python train.py --routed_scale=1.0 --n_groups=8 --vocab_size=20444 --norm_eps=1e-07 --tie_embeddings="early" --train_tokens=523000000
Below are experts of layer 3 (counted from 0) of a mixture-of-experts language model. Rows are named router (the router's row for the expert), up (a neuron's input weights, with its number) and show model dimensions 96-127. Each number is 128 + 32 x the weight over its row's rms, rounded and kept within 0 to 255.
Before each expert's rows: a language model's description of what the expert responds to. This comes from a sample of Wikipedia text that the model never trained on.

# expert 22
Prepositions such as of, in, for, by, from and on that directly follow a noun in prose, such as memorandum of, appointee of.
router [ 71  48 149 115 149  90 128 129  93  88 130 102 195  74  58 176 142 146 154 127  49  85 100 139 108 106  84 128 134 122 118 123]
up0 [149 113  40 143 137 100 133 126 103  92 123 100 112 154 155 150 186 128  85 122 185 118 157 121 143 106 123 161 132 138  99 156]
up1 [ 76 146 165 114 169 124 107 113 102 133 132 125 134  75 160 166  98  88 111 130 111 178 147 164 134 146 134 116 131 160 164 167]
up2 [122  72 130  83  99 149 176 177 159  93 128 121 121  84 154 110 111 150 141 150 146  71 126 137 123 165 164 123 131 175 121  94]
up3 [135 160 107 136  96  66  82  84 104 181 108  62 141 101 109 101 116 107 113 108  84  80 105 128 129 113 135  64 160 128 119 122]
up4 [128 100 125  97 157 100 106  84 148 107 110  35  98 142 124 149 128  95 191 147 112  92  94 162 207  75 122 146 179 104 139  74]
up5 [ 98 144 149  96 124 129 106  90 148 125 122 159 101 155 125  76 165 143 109  54 100 110 104 165 196 163 113 112  96 140  94 118]
up6 [ 98 168 170 177 124 131 159 136 126 113 113 103 106 123  57 130 196 132 119 174 149 118 111 148  57 156 113 126 150  99 194 133]
up7 [131 138 124  83 100  98 167  90 155 137 153 156 157 148 168 168 140 102 121 165 134 143 132 150 111  81 103 158 166 157 174 131]
up8 [ 95 162 149 133 105 153 164 125 138 122 119 148 161 160 106 112  75 132 149 126 143 125 143 169 111 102 149 140 161 101 136  82]
up9 [ 93  93  64 134 162 134  88 153 122 101  70 124 113 159 167 129 129  96 177 111  99 135 125 151 151 108 157 111 111 149 122 102]
up10 [144  58 172  89 116 229 126 119 131 131 224 130 174 149  79 127 119 100 144 144 135 175 174  98  85 122  94  95 132 112 107 106]
up11 [ 74  82  98 210 179 187 114 164  65 100 138  57 105  96 159 124 122 165 178 146 138 111 141 139 123 143 157  92 159 126 129 157]
up12 [147 135  62 160  78 149 120 105 116 144 113 115 168 130 137  79 194  87 177 129  93 112 147 189  57 152 115 123 108 126 142 151]
up13 [ 99 141 118 123 105  50 138 107 124  94  96   0 155  99 145 171 138 150 117  77  99 122  93 142 101 122 176 148 175 172 111 103]
up14 [105 168 132  83 103 201 116 199 106  74  80 168 156 118 137 151 161 130 119 165 118 150 169 137 109  42 139 117 134 119 124  87]
up15 [146 168  64 161 117 117 158  68 100 142 138 126 150 115 139 186 117 115 162 141 152  90 148  66 187 159 180 125 175 102 100 151]
up16 [104  87  89 126 131 153 165 114 177  75 128  93 129 110 114 111  97  79 146 122 146 109 109  62 105 129  45 139 201 191 138 151]
up17 [103  98  92 219 174 144 101  66 119 136 155 131 140 123 109 170 128 101 147  91 138 104 144 155 110 111 176 113 121 139 162 162]
up18 [115 208 161 111 138  84  98 101 131  79 142 123 188  77 106 127 160 133 153 165 102 173  95 162 123  64 172  88 111  86 134  86]
up19 [104 131 115 116 130 107  99  59 169 107  43  95 151 137 123 107 142 116 133 121 130 144 140  99 154 143  86 135  73 125 103 110]
up20 [111  80 105 123 243 118 111  97 134 155 131 135  97 143 154 140 105 142 123 152  85 132 165 121  65  95 123  83 114 106  76  96]
up21 [104 129 136 100 152 134 108 144 102 114 135 120  91 100  92 146 144 129 170 109 144  72 152 114  86 117 122 140  97 127 122  83]
up22 [ 83 154 143 180 144 186 146 114 174 107 157  69  70 113 145 137 173 152 144 116 166 111 132 109  80 172 146 169 132 140 153 120]
up23 [122 116 184 126 164 154  52  96 107 105 128  93 156 149  50 122 153 171 141 128 174 149 129 110 121 160 121 150  77 129 133 147]
up24 [103 155  51 156 115 143 124 107 144  82 132 165 168 143 121 166 162 110  95 161  87 115 102 123 112 131 112 122 120 125 142 105]
up25 [140 144 169 174 151  72 100  84  83  60  86 110 105 146  78 157  98 141 163  91 115 101 199 149 177 163 111 117 136  90 123 135]
up26 [109 118 137 126 179 145 165 119 176 138 166 132 192 124  59 189 128  99 124 116 144 122 139  71 140 131 146 187  86 164 113 146]
up27 [100 178 120  85 126 110 115 149 140  70 103 149  80  94  79  92 177 137 101 158 107  84 140  76  83 177  81 184  90 149 114  83]
up28 [ 90 134 174 162  93 143  90 137 108 191 111 147  91 168  93 153  83 156 108 165 137 135 121 149 176 109 146  74  72  96 139  74]
up29 [101 166 157 130 135 131 123 106 129 154 135 137 144 124 177 177 181 158 144  77 121  87 111 120 125 158 128 108 120 114  99 101]
up30 [117  90 119 171 169 114 187 109 180  75 169 131 176 183 160 165 136 147 121 135 164  85 136 185 132 121 120  62 120 118 106 143]
up31 [115  99 141 131 147 164  84 160 183 109 173 142 124 142 130 181 138 169 206 132 137 136 112 125 130 117 140 139 120 175 128 149]
up32 [132 128  89 168 113 101 129 118 121 155  58  86 116 175 153 153 155 153 200  95  68 148 122 152 126 101 165 113 116 158 102 137]
up33 [124 143 114  98 112 122 125 121 105 138 101  78  56 169  75 142  86 155 123 104  82 167 107  35  52 110 119 148 118  64 123 123]
up34 [139 121 109  83  75  74 175 126  52 140 140 113 120 158 120 149 156 149 152 105 173 115 101 113  97 169 171 102 144 107 133 133]
up35 [127 114 120 127 173 101 166  90 134  65 129  91 154 165 123 132 118 140 139 111 151  97 179 182 141 112 178  96 124 112 139 151]
up36 [122 108 111 125 127 150 150  61 122  72 100 111 140 206 114 178 156 176  96 158 101 134 111 121 106  75 160 138 120 197 112 131]
up37 [ 82 121 166  67 149 153 130 120 118 163 149 140  65 109 122 121 155 155 114 123 133  97 133 136 176  99 130 174 100  94  99 139]
up38 [147 137 136 104 145 189  94 153 101 145  76  75 135 145  66 110  87  98 154 120 162 130 101 109 140 140 122 122 107 157 138 134]
up39 [ 77 141 157  98 136  99 123  76 123 155 145 129  87 148  84 130 122 161 125 135 143 183 148  90 108 104 126 107 125 130 107 151]
up40 [ 99  99  97  94 127  74 178 180 143 113 166 134 107  85  93 118  99 131  77 117 128  80 122 122 138  88 120 166 134 139 161 109]
up41 [ 95  83 157 193 139  67  83 130 132 114 145 121 148  83 124 123 180 151 136  79 164 172 158 138  70 135 108 107  86 151 187 130]
up42 [118 118  45 148 135 149 128 144 108  94 153 118 140  98  96 121 108 128 143  93 106  91 134 119 118 164 140 109 119 123 112 128]
up43 [150  71 156 159 166 155 121 148 100 194  92 100 138 142 121 121 194 110 105  67 119 132 124 128 121 134  71  93 139 138 151 125]
up44 [110  80  85 139 126 145 128 158 118  61 148  93 112 127 131 125 113  93  80 135 119 137 130 148 114  63 123 137 186 123 135 135]
up45 [103 140 169 119 138 127 145  60 138 111 191 144 181 136 132 141 125  64  79 148 128 104 134 100 112 158 102 138  91 154 131 172]
up46 [150 118 160 164 133  95  91 152 122 129 149  68  92 167 146 140  86 196 141 104 155  93 125 172 134 142 141 153 143 192 144 153]
up47 [ 87 106 136 131 128 100 192 161 110 138 117 128 137  74 110 145 130 139 121  91 140 136 135 129 130  90  77 133 127  80 159 127]
up48 [ 87 104  91 158 162 152 203 164 135  68 102  98 128 165 168 104 165 117 111 133  82 142 103 145 134 107  94 173 136 119 103 139]
up49 [124  94  38 117 106  91  84 154 105 143 113  72 146 160 136 126 125 173 142  43 125 175 125 100 113 105 139 122 200  85 126 160]

# expert 34
Verb endings and participles after was, is or were in passive or descriptive clauses, such as modeled, released, showcased, characterized.
router [ 65  74 108  94 112  83 121  97  94 150 187 101  37 165 113 171 141 129 131 109 133  59  90 149 120  95  97 111 168  99 141 114]
up0 [131 151 124 148 163 113 127 145 110 114 129 109 124 123  98 147  91 116 132  96 146  96 138 132 124 147 114 184 172 113 155 132]
up1 [ 78 114 126 145 157 172 113 144  93 117 137 120  37 134 147 124 119 136 136 102 135 105  97 149 166 156 115 122 139 131 135  88]
up2 [151 112 101 118 133 115 172 123 121 124 108 112 114 162 103 182  93  99 124 143  94 100 153 168 125 148 133  96 108 125 130 131]
up3 [119 137 161 150 134 148 131 184 153 175 116 113 105 116 220 115 124 164  63 121 107 138 106 121  87 144 121 198 125  61 108 120]
up4 [114 146  99 120 134 107  97 138 112 109 139 118  75 113 127 173  91 146 140 175 171 142 106  97 147 128  77 112 133  89  96 101]
up5 [143  79 126 144 178  94 142  89 116 151 152 101  98 124 115 125 104 164  66  92  23 167  91 109 155 141 137 183 132 109 139 135]
up6 [139 155 150 113 167  96 109 107 169 131 113 142 121 163 144 152 123 145 172 141 120  78 159 123  95  76 111 118 130 135 148 110]
up7 [ 68 143  87 142 149  93 103  99 189  94 186 214  71 181 142 181 128  94 177 121  52  80  65  69  75 109 106 155 158 159 123  84]
up8 [142 255 126  83  95 208 150 182 175 165 118  94  98 109 112 184 162 101 140  99 142 115 105 156 174 160 173 132 202 162 128  89]
up9 [177 144 153 153 119 169 134 130 121 126 148 150 104  76 102 131 132 120 123 137 133 113  96  94 105 116 135 169  88 122 152 130]
up10 [125  99 122 131 135 145  67 149  94 108 108 156 156 122 140 185 115  91 160 100 138 129 174 138 113 127 118  94 175  90 119 138]
up11 [135 149 152 143 104 119  92 162 127  50 152 138  87 168 143 102  90 118 154 145  95 109  99 156 136 108 135 150 109  95 164 121]
up12 [142 113 148 140  97  87 125 136 166 126 136 168 140 159 153 110  91  93 131 116 146 151 137 135  57 145 148 112 131 141 118 113]
up13 [154  67 189  90 108 137  98 123  82 121 154 161 116 159 144 172  93 105 107  78 128 129 174 144 123 123 158 119  93 126 109 151]
up14 [137 137 140 120 103 128 175 121 122 158 152 109 130  78 133 156 144 164 110 144 136 148 102 140  85 104 123 141 137 117 141 116]
up15 [140 159 136 155  69 129 117 104 170 166 137 151 100 174 113 154 143 123  70 165 133 121  89  95  95  92 135 178  95 123 163 166]
up16 [ 81  82 201  80 105 100 166 137 130 126 158 138 166 119 164 127 147  49 107 119 154 146 148 161 117 131 151 112 120 111 111 142]
up17 [ 98 131 176 120 132  95  49 108 123 149  83 230 148  65 150  80 134  85 107 110 157 123 112 103  87 123 118 140 140 168 147 131]
up18 [143  99 108 120 102  74 140 142 156 155  89 157 140 127 118 127 123 104 143 141 183 109 113 117 127 144 156 150 189 148 145 109]
up19 [ 75 133  97 190 167  89  43 116 131 145  93 136 136 119 152 117 186 170 158 137 144 135 135 129 104 112  71 142  58 165  99 147]
up20 [114 135 118 177 114 166 102  85 137 114 186  62 155 193 132 106 116 146 142 145 109 130 124 134 145 112  72  76 150 169 192 152]
up21 [116 120 137 114 153 155 181 144 123  97 150 148  79 148  80 162 211 126 109 162  93  97 163 171 119 136 133 105 171 162 104 160]
up22 [ 96 125 152 127  72 177 120 112 110 105 125 144 148 135  81  96 137 123 149 132 126 137 126 109  72 121 103 129  79 139 144 184]
up23 [120 138 136 225 138 113 162 111 159  89  98 121 163 105  91  78 128 154 121 101 147 118 109 109 127  66 147 136 125 104 127 120]
up24 [ 97 110 141 160 101 130 105 142 135  83 167 201 170 125 143 166 182 127 135 118 127 153  87 166 152  70 110 188 152 176 123 163]
up25 [116 132  83 127 178  59 159  92 160 133 110 143  90 118 171 132 153  74  90  95 107 128 189 153 158 158 133 105 105 144 118 144]
up26 [122 153 114 135  73 169 111 138 133 199 101 108 173 103 125 163 147 145 125 123 123 124 151  59 178 162 122  69 159 141 100 123]
up27 [146 109 143 169 121 117 164 134 132  91 115 146  93 146  93 125 141 149 112 115 106 110 138 127  85 157 104 163 103  71 200 102]
up28 [ 81 112 125 151 142 121 118 153 147 133 123 179  47  29 101 117 129 149 122 136 161 109 170 165 157 117  80 156 149 167  88 129]
up29 [ 97 136 143  96 185 132  56  62 104 123 106 139  96 173 126 174 147  90 110 182 114 107 114 133 132 102 164 116 124 150 112 131]
up30 [108 138 106 118 163 112 150 191 160 127 146 174 141 140 178 132 198 193 117 133 169 116 129 140 157  88  85 105 157 118  96  93]
up31 [108 147 104 115 141 144 197 168  86 161 128 137 124 135 159 115 134 139 112 121  93 124 131 101 101 158  89 172 163 103 168 172]
up32 [118  98  77 120 185 113  98  90 125 158 162 128 157  73 158 127 158 148 133 108 136 142 140  79 149 100  45 105 133 177 164 122]
up33 [154 149 135 123 134 138 137 133 154 154 158 103 118 117 145 112 102 142 183 133 150 198 139 102 109 125 186 124 194 128  92 118]
up34 [150 140  62 122 193 149  63 155 153 119  97  83 123 205  90 148 147 102 163 129 103 139  74 157 138 153 102 129 139 113  96 117]
up35 [112 174 179 128 128 149  83  81 134 170 100 126  48 137 184 174  84 187 117 195 152  63 146 201  99 116 145 152 116  89 101 129]
up36 [ 86 130 124 101 140  90  88 132 124 108 128 130  88 180 103 146  80 107 113  94  53 109 141 160 140 137 104 152 116 124 195  71]
up37 [ 83 145 152 147  90 198 134 126 133 107 127 205 100 142 132 170 142 136 174 108 119 116 125 145 152 106 135 147 112 122 155 159]
up38 [146 183 102 120 100 133 166 102  84 104 139  94 129 194 103 126  81 137 105 169 111 165 101 172 109 195 124 146 110 119  79 147]
up39 [ 91 172 149  91 135 139  89 124  98 104 147 109 117 144 141 158 120  99 162 130 103 103 103 144  88 148 155 122 148 122 146 140]
up40 [120  93  94  93 166  77  85 184 161 129 113 151  97 130 120 155 145 100  84 176  93 131  91 135 105  80 133 170 104 104 152 123]
up41 [117 173 155 170  84 105 145 170  78 149 156 113 148 139 109 126 121 101 127 158 162 105  77 119 164  52 156  70 112 111 140 134]
up42 [111 100 133 129 135 124 136 133 137 142 124 135 114 150 132 118 152  98 126 108 102 127 102 138 125 111 111 217 133 111  86 151]
up43 [134 112 152  79 192 145 126 156 118  97 157 178 118 161 146 163 161 141 154 133  89 112 122 144  99 140  85  86 140 133 125 143]
up44 [131 110 107 105 102  80 130 134  60 185 146  78  88 159  95 179 206  95 103  90 167 141 119  70 146 122 117 162 126 128 147 139]
up45 [106 115 144 145 114 131 110 161 134  98  96 158 132 129 147 173 123  72 168 146 149 142 142 142 113  98 149 119 113  98 161  98]
up46 [ 88 169 136 129 170 114  80  89 165 147 134  60 100 169 108 129 138 100 113 101 140 104 133  38 114 120 113  91 191  97 148 128]
up47 [137 114 190 147 123  79 171 106  84 116 191 127  83 114 162 161 138 168 114  91  86 141 122 174  82  82 151  65 146  98 104 122]
up48 [125 144 110 123 101 105  92  64 143 128 144  95 105 152 118  82  91 171 101 107 115  87  65 140 117 124 153  76 165 137 141  97]
up49 [ 82 130 152 139 126 147  82 143 160 116 127 103  59 113 110 165 117  92 151 139 152 106 139 131 113  66 145 140 119 111 120 140]

# expert 38
Sports nouns like Cup, League, Championship, team, season and Games, in match tables, wrestling titles and season narratives.
router [ 99 171 158 129  93 135  99 136  94 104 145 115  98 177 122 158  99 185 172  61 123  90 104 141 111  80 200 125 108  92 170 130]
up0 [ 62 122 109 135  92 163 144 148 113 173 135 153  99 151 127 144 130  89 163  55 139 102  95 131 137  73 185 154 131 149 159 115]
up1 [148 148  68 152 139 165 154 134 153  84 151 148  57 152 115 118 120 127 119 117  80 116 149 145 128 101 137 198 118 119 103 154]
up2 [160 170 166 174 141 150  72 132 141 125 101  97 183 144 126 107 115 205 143 101 201 120 154 220 145 112 163  85 109 151  80  82]
up3 [105 174 138 157 132 105 103 115 170 166 105  86 149  88 108  96 158 119 108  84  78  84 126 108  54 143 141  65  97  81  78 132]
up4 [185 150 171 120 117 190 146  81  96  85  78  90 124 118 112 126  97 106 152  79 136 102 196 143  77 120 155 122  89 174 113 127]
up5 [ 89 119 169 157 102 141 118 162 108 146 120 123 183 122 124 134  96  90 156 123 144 134 127 132 142 104 159 108 128 140 149 160]
up6 [171 125  43 114 152 143 115 126  94 116 188 111 118 161 141 175 158 166 178  90 149  88 114  86 114  54 150 132 117 102  67 176]
up7 [ 97 109 110 130 132 156 108 103 106 149 148 111  71 176 136 135 156 113 148 117 132  63 122 138  63 123 159 112 133 198 159 138]
up8 [101  92 216 122 158 182 142  82 117 177  93 180 100 109  92  98 141  98 139 108  59 138 112 126 101 118 112 127 126 149 149 118]
up9 [169  85  98 118 152 101 115  96 129 126 105 125  99 195  51 133 121 129 145  94 146 108  92 117 107 160 120 164 113  97 137 171]
up10 [130  87 165 131 126 111  98 119 150 111 167 151 116 108  90  56 138 185  60  69 138 142 173 117 133  85 132 116 150 129 198 123]
up11 [114 172 121  75 110 159 119 107 140 169 145 141 165 153 142 137 161 122  99 117 100  86 157 149 111 113 128 133 149  63  93 135]
up12 [131 148 107 106 148 129  92 124 122 151  85 139  94 138  98 125 105 122 101  64 149  80 118 137 114 120  99 181 162 121 104 140]
up13 [175 107 130 142 115 106 102 122  80 107  37 150 148 151 206 170 148 179 126 156 125 119  68 107 130 130 125 127 111  94 155  54]
up14 [130 153 131 139 161 159 137  98 185  73 145 106 132 162 145 103  55 130 167 115 106 131 129 121 122 162 124 121 100 147  99  79]
up15 [146 122  70 133 156  69 119 178  66 117 131 168 156 159 121 119 128 124 174 160 122 106 101 127 119 128 136  47  76 124  91 137]
up16 [115 117  35  98 125 165  74 130  93  75 188 134 114 175 119  77 120 167 145 131 175 149 139 169  92 139 112 138 103 159 138 135]
up17 [111 162 107 122 147 100 166 146 140  92 111 197 135 131 179 148 109 154 197 143  93 134 153 113 124 126 119 124 105 141 176  99]
up18 [144 155 120 130 118  93 102 116 164  89 100 124 108 119 112 104 110 112 144 160 111 126 136 124 180 124 144 133 124 153 146 112]
up19 [107 101 115 173 134 152  94 105 114 149 135  61  87 116 151 118  96 129 176  61 106 132 153  81 112  98 148 128 136 128 150 175]
up20 [106 116 106  96 129 104  90 109 162 187 151  81 137  62 141 179 172 110 103 186 102  72  71 113  98 124 142  94 142 154 103  96]
up21 [122 132  84 164 112 111  83 125 150  97 139  97 129 168  64 126 129 165 183  85  99 108 147  48 160 140 122  84 102  79 115 129]
up22 [133 133 152 151  68 110 165 157 137 117 112 140 104 133 177  93 142 119 145  71 183 127 162 121 145 143 154 116 107  94 151 136]
up23 [101 123 177 134 166 186 122  88 129 106 165 173 141 138 127 134 127 135 177  82 144 123 144 179 132 146 150 130  70 142 200 160]
up24 [144 136 153  93 126 141  91 172  93 102 117  57 188 175 158 116 146 164 135 122  98 150 120 134  86 124 193 106 113 150 152 156]
up25 [103 112 140 125 128 157 115 147 128 107 153 166 121 147 153 102 166 131 143 156 109 105 126  94 103 171 193 182  70 160 101 106]
up26 [119 114 117 139 119 217  15 112 135 111 102 149 126 170 171 149 139 154 179 136 160  91 117 147 147 146 144 120 153 178 141  99]
up27 [107 172 122 140  86 105 139 127  79 137 144 142 120 110 108 141 142 174 132  59 128 106  81  53  79 117 131 151 138 130 141 104]
up28 [ 84 156 165 147 183 159 103 105  86 140 118 101 153  77 202  53 130 181 129  94 155  77 112  97 140 149 158  89  98  78  96 148]
up29 [ 94 113 157 118 149 127 100 145 121 142 116 142 115 151 124 180  88 147 201 173 142 105  72 145  56 120 191 162 104 117 202 135]
up30 [ 92 111 108  99 139 174 105 163 141  86  90  44 186 173 126 139  96 139 199 138 189  88 123  37 108 132 174 110 117 128 156 161]
up31 [124 185 127 217 114 100 135  75 168 124 160 108  90 146 137 149 111 119 114 151 107 106 170 106 153 164 134 151  77 124 174 151]
up32 [ 73 144  72 122 137 123 135 104 150 145 104 104 175 141  91  74  70 119 105 144 121 166 114 110  94 126 160 100 187 107  81 110]
up33 [114 168 188  98 101  86 118 133 117 132 155 135 105 129  81 132  97 171 189 128 131 138 129 156 123 132 108 193 164 125 163 149]
up34 [ 90  82 116 133 113 175 169 107 124 145 131 149 125 168 147 107 156 115  94 147 126  89  69 141  68 115 101 132 142 129 216 112]
up35 [142  77 192 146 200 111 119  28  79 179 120 185  94 164 117 129 155 148 164 122 134 110 118  78  83 131  83 141 199 104 185  60]
up36 [ 90 143 155 114 107 107  63 159  89 119 105 140 121  69  88 140  92 125 101 130  87  95 136 136 141 148 101 160 146  78 113 163]
up37 [147 152 116 141  98 115 116 158 126 131  93 159 157 119 107 120 165 153 111 150 162 110 113 163 116 123 176 105 127 115 200  95]
up38 [141 183 172 162 101  67 114 111 106 132  95  96 135 150 105 148  89 184 172  63 150 144  91 148 115 115 159 132 133  84 108 155]
up39 [139 148  63 170 168 150 129 120 100 123 160 164 173 132 135 110 151  74 187 132 132 128 143 130 144 161 131 108  89 105 116 127]
up40 [125 123  97 144 125 156 105  79  85 138 160 143  90 177 125 117  76 119 170 149 174  89 139 120 123  76 136 130 153 122 160 142]
up41 [ 78 126 156 126 152 183 124 148 143  83 119 117 127 137 137  69 128 215 110  96 113 116 119 137 148 123 134 165 110 161 115 140]
up42 [102 170 145 129 130 132 119 132 143 140 162  45 120 141 147 153 139 179  84 143 151 138 107 103  97 104 141 107  86 174 148 126]
up43 [ 96 163 187 114 127 157 131 112  99 116  96 161 107 104  76 161 126  90  51 170 129 147 113 120 132 121 155 136 110 101 140 139]
up44 [115 185 139 102 132  95  96 150 135  95 146 116 151 100 125 102 129 138  52 143 192 131 139 158 101  91 198 118  82 135 124 144]
up45 [113 115 118 130 106 119 119 155 107 140 174 119 110 123 119 125 161 143 135  61 124 143  69 126 100 138 175  96 161 138 122 121]
up46 [137 130 141 156 141 168  96 163 135 159 127 130 105 170 101 125 158 115 171 116  80 119  79 147  67  85 104 179 123 120 162 169]
up47 [137 145 134 104 122 110 164  69 154 128 194 138 122 158 130 113 140  90 141 108 120 122 125  97  70 134 189 116 149  66 167 152]
up48 [149  92 121 116 116  80 124  93 126  93 126 112 120 212 122 104  89 145 164  44 123 160 141 107 121  99 158  88 108 166 156 149]
up49 [120 109  97 118 139 124 100 158 152 124 108 151  94 126 157 154 181 136 117 106 180  93 149 172 140 119  77 120 151 128 192 114]

# expert 29
Geographic nouns naming places, such as city, town, River, County, Island, Street, plus the -ond- piece in Londonderry and arrondissement.
router [ 62 114 133 153 184 174 100 145 116 167 117 133 140 139 111 127 172 179 138  98 107  21 106 163 116 107  58 121 135  92 154 114]
up0 [100 148 143 142 140 145 116 176 129 144 102  77 114 146 156 152 113 146 111  75 110 131 124 121 173 162  95 101 150  58 102 156]
up1 [130 152 153 134 180 225  96 185  95 105 123 126 155 115 125  56 157 183 128 154 104 132  70 168  47 177 143 112  79 114 109 151]
up2 [130 103 129 154 154 132 107 135 147  98 106 153 100 121 163 118 171 146  78 145 196 108 155 161 156 155  59 138  95  71 117 114]
up3 [116 129 108  78 177 180 171 105  98 144 126 142 118 149 209 105 158  77 130 147 108  62 178 128 122  92 120 110 139  84 131 118]
up4 [113 106  99  96  87 214 125 151 137 171 161 146 128 109  72 173 136 157  79 129 157 123 175 187 151 128 152 117 143 103 118 123]
up5 [142 126 110 116 201 139  68 152 120  85 152 131 142 110 127  84 112  98 125 143 166  63 144 150  95 117  90 142 105 145 141 161]
up6 [164 150  68 121 149 138 122 110 128 155 111 127 135 144  43  90 138 119 106 152 147 138  68 131  57 145 122 163 120 126 126 123]
up7 [117 153 117 104 159 140 130 131 159 153 144 112 162 108 110 136 194 121  49 114  96  83 193 123  83 143 121 139 122 157  86 156]
up8 [104 129 145 171 134 207 160 137  92 120 168 114 147  88 125 137 106 135  83 149 197 143  83 161 137  99  71  69 170  98 189 140]
up9 [ 88 116  91 136 161 176 120 156 166 183 100 134 113 110 151 128 179 162 137  95 151  90 138  98 106 115 118 116 150 140  88 104]
up10 [112 143 141 105 139 156 146  95  86 160  66 167 108 156 118 167  60  83 174 172  83  74 145 142  98  85  79 160  83  81 162  75]
up11 [ 93 143 113 100 140 159  70 148 137 178 184  84 126 138  98 101 114 191 137 173 118 142 134 151 104 158 118  81 183 109 163 139]
up12 [105  98 131  94 107 161 186  99 134 133 135 157  61 155 129 144 195 107 201 131  93  86 115 145  88 138 114 148 174 140 115 125]
up13 [121 116 119  68  73 198  97 116 122 166 203 138 126 155 126 143 132 116 116 130 126 103 114 149 167  93  85  97  71 127 119 176]
up14 [130  91 132 133 146 201  87 117 130  40 128 147 145 153 137 146 121 161  96 116 170  97 150 104 172 121  76 138 134  86  77 108]
up15 [116 113 135 185 119 172 141 200 108 135 127 121 141 204 124 147  98 148 155 120 120 125 157 132 101 182 114 107 112 118 154 138]
up16 [ 77 144 121 144 130 184 163 159 109 142 129 134  80  94 138 118 127  77  93 159  87  94 121 146 104 123 154 153 114 164 176 165]
up17 [ 97 197 134 106 187 124 110 102 146 138 105 115 100  80 146 132 159  72 166 119 120 106 105 129 136  76 165 128 117 117 176 178]
up18 [ 87 118  92 106 114  75 134  92 188 134 167 144 134 177 103 139 110 173 195 135 113  61  31 131 120 130 138 105  85 181 108 142]
up19 [150 164 124 134 160 162 114 180 154 158 171  78 104 100 107 136 174 144 146 179 120 101 123 171 103 133 125 126 166 157 180 127]
up20 [ 80 133 137 156 129 109 139 137 149  90 122  80 105 141 143 152 139 105 122 150 141  87 205 171  93 133 161 148 143 109  99 156]
up21 [ 87  77 139 136 108 185 116 193 168 162  99  78 131  94 115 125 139 118 176 172 159 128  86 130 196 176  88  82 118 123  97 139]
up22 [ 96 190 125 137 161 162  69 158 145 170 135 115  64 159 111  78 159  79 158 109 144 147 141 132 151  83 155 145 136 145 181  71]
up23 [116 161 158  87 143 112 146  99  81 130 113 158 160 128  81 137 164 136 112  98 170 107 143 145 158  75 124 148 169 117  99 129]
up24 [101 136  97 111 110  52 154 132 166  97 125 152 109 174 143 162 114 149 105 125 116 166 132 143 139  92 127 138 130 132 132 129]
up25 [104 125 136 155 130 147 136 142 145 136 168 141 152 114 168 147 140 129 128 122  97 110  83 152 117  75  63 133 125  68 102 125]
up26 [107 173 129 194  86 160  85 114  94 132  82 142 116 134 110 131 193 106 139 152 152 124 131 164 115 155 153 112  77 151 216 155]
up27 [132 146 173 102  79 146 110 152  95 131 121 162 154 150 145 115 159 166  75 123 117 149  76 123 137 123 164 119 168 115 164 142]
up28 [118 123 128 157 120 157  95 180  91 152 100 129 129 125 145  99 144 177 152 121 137 106 196 154 131 135 125 106 148 124 154  91]
up29 [122  46 179 163 196 199 118 137 159 137  97  98 139 138 158 129  79 175  58 153 120 123 127 150 154 125 175 173 153 104  97  94]
up30 [ 98 147 137 129 142  98  93 153 145 149 132  74 170 107 102 130 215 160 110  99  90 135 158  80  86 166  30  64  77 148 116 141]
up31 [136 121 158 165 139 160 150 144 150 136 136 148 161 162  92 142 180 126 166 118  81  68 129 118 137 147 102 133  77 130 172 141]
up32 [ 91 140 153 151 142 141 135 126 128 244 127 144 166 132 153  99 125 107 148  92 196 155 155 126 135  85 191 110 110 141 119 184]
up33 [145 122 119 147 132 141  96 120  97 149 182 103 129 106 139 123 138 229  87 188 114 111 140 125 133 179 158 118 200 153 115  60]
up34 [115 139 142 152 110 135 173  75 121 104  97 118 127  95 138 171  87 112 143 157 109 132  87 126 134 110 180 132 140 152 212 106]
up35 [ 85 152  72 166 158 121 186 171 152  82 112 205 171 143 116 146 101 123 111  89  88  59  73 198 127 114 101 126 147 184 100 124]
up36 [170 175 107  62 182 121 132  59  98  92 148 176 157  85 134  97 163 139 166 112 155  46 164 190 111 135  65 121 144 121  73 120]
up37 [180 148  95 104 191  89 104 136 134 148 162 106 206 128 164 187 145 123  90 122  89 105 115 138 207 143 119 130  66  96 198 168]
up38 [106 115  92 103 133 123 128 195 135 152 160 148 112 123 145 141 119 138 129 141 114 120 111 166 148  34 110 129 179 188 125 135]
up39 [124 147 127 122 120 103 116 108 112 183  96 171 143 153 138 131 157  64 162 100 131  87 130 160 128 164 141 115 126  47  94 153]
up40 [ 68 142 178 117  86  99  84  83 129 123 122 156 131 126  80 165 123 141 139 131 167 101 101 132 106 140  94 153 119 100 142 114]
up41 [126 101 146 146 137 143  98  86 102 146  44  68 184 103 117 177 142  96 143  99 110 135  73  89 157 175 114 102 120 131 131 137]
up42 [157 164 179 108 115 166 157 116 111 163 117 138 109 195 120 127 152 125  88 114 109 109  65 130 112  98  97 129  52 174 134 144]
up43 [154  65 144 134 146 125 104 121 135 198 127 138  83  48 109 168 126 156 169 113 119 106 143 132 101 138 107 128  96 105 159 134]
up44 [138  94  76 105 134 108  88 113 144  85 107 138 105 167 126 109 119 156 157 102 112 110 101  58  72 175 124 132 153 126 170 134]
up45 [137 163  85  75 113 165 132 164 158 158 106 136 184 160 150 140 128 153  80 169  93  61  95 114  91 133 103  96 119 153 119 210]
up46 [120  96 117 123 155 135 141 112 112 142 138 158 117 147 133 152 158  85  79 124 128 118 107  92 118 119 142 136  86 139 108 120]
up47 [138 115 125 156 114 177 139 100  50 180 104 164 105 145 123 151 153 158 140 157 138 114 177 155 142  77 133 151 159 170 129 159]
up48 [ 53 125 205  88 116 127 157 168 133 106 112  86 135 126 164 139 155 136 137 108 128 158 103  90 129 104 148 102  94  82 106 136]
up49 [168 114 133 170 173 150 142 145 132  95  51 151 137 109 153 120 154 109 146 156  83 112 115 158 111  86 162 134 185  42 144 107]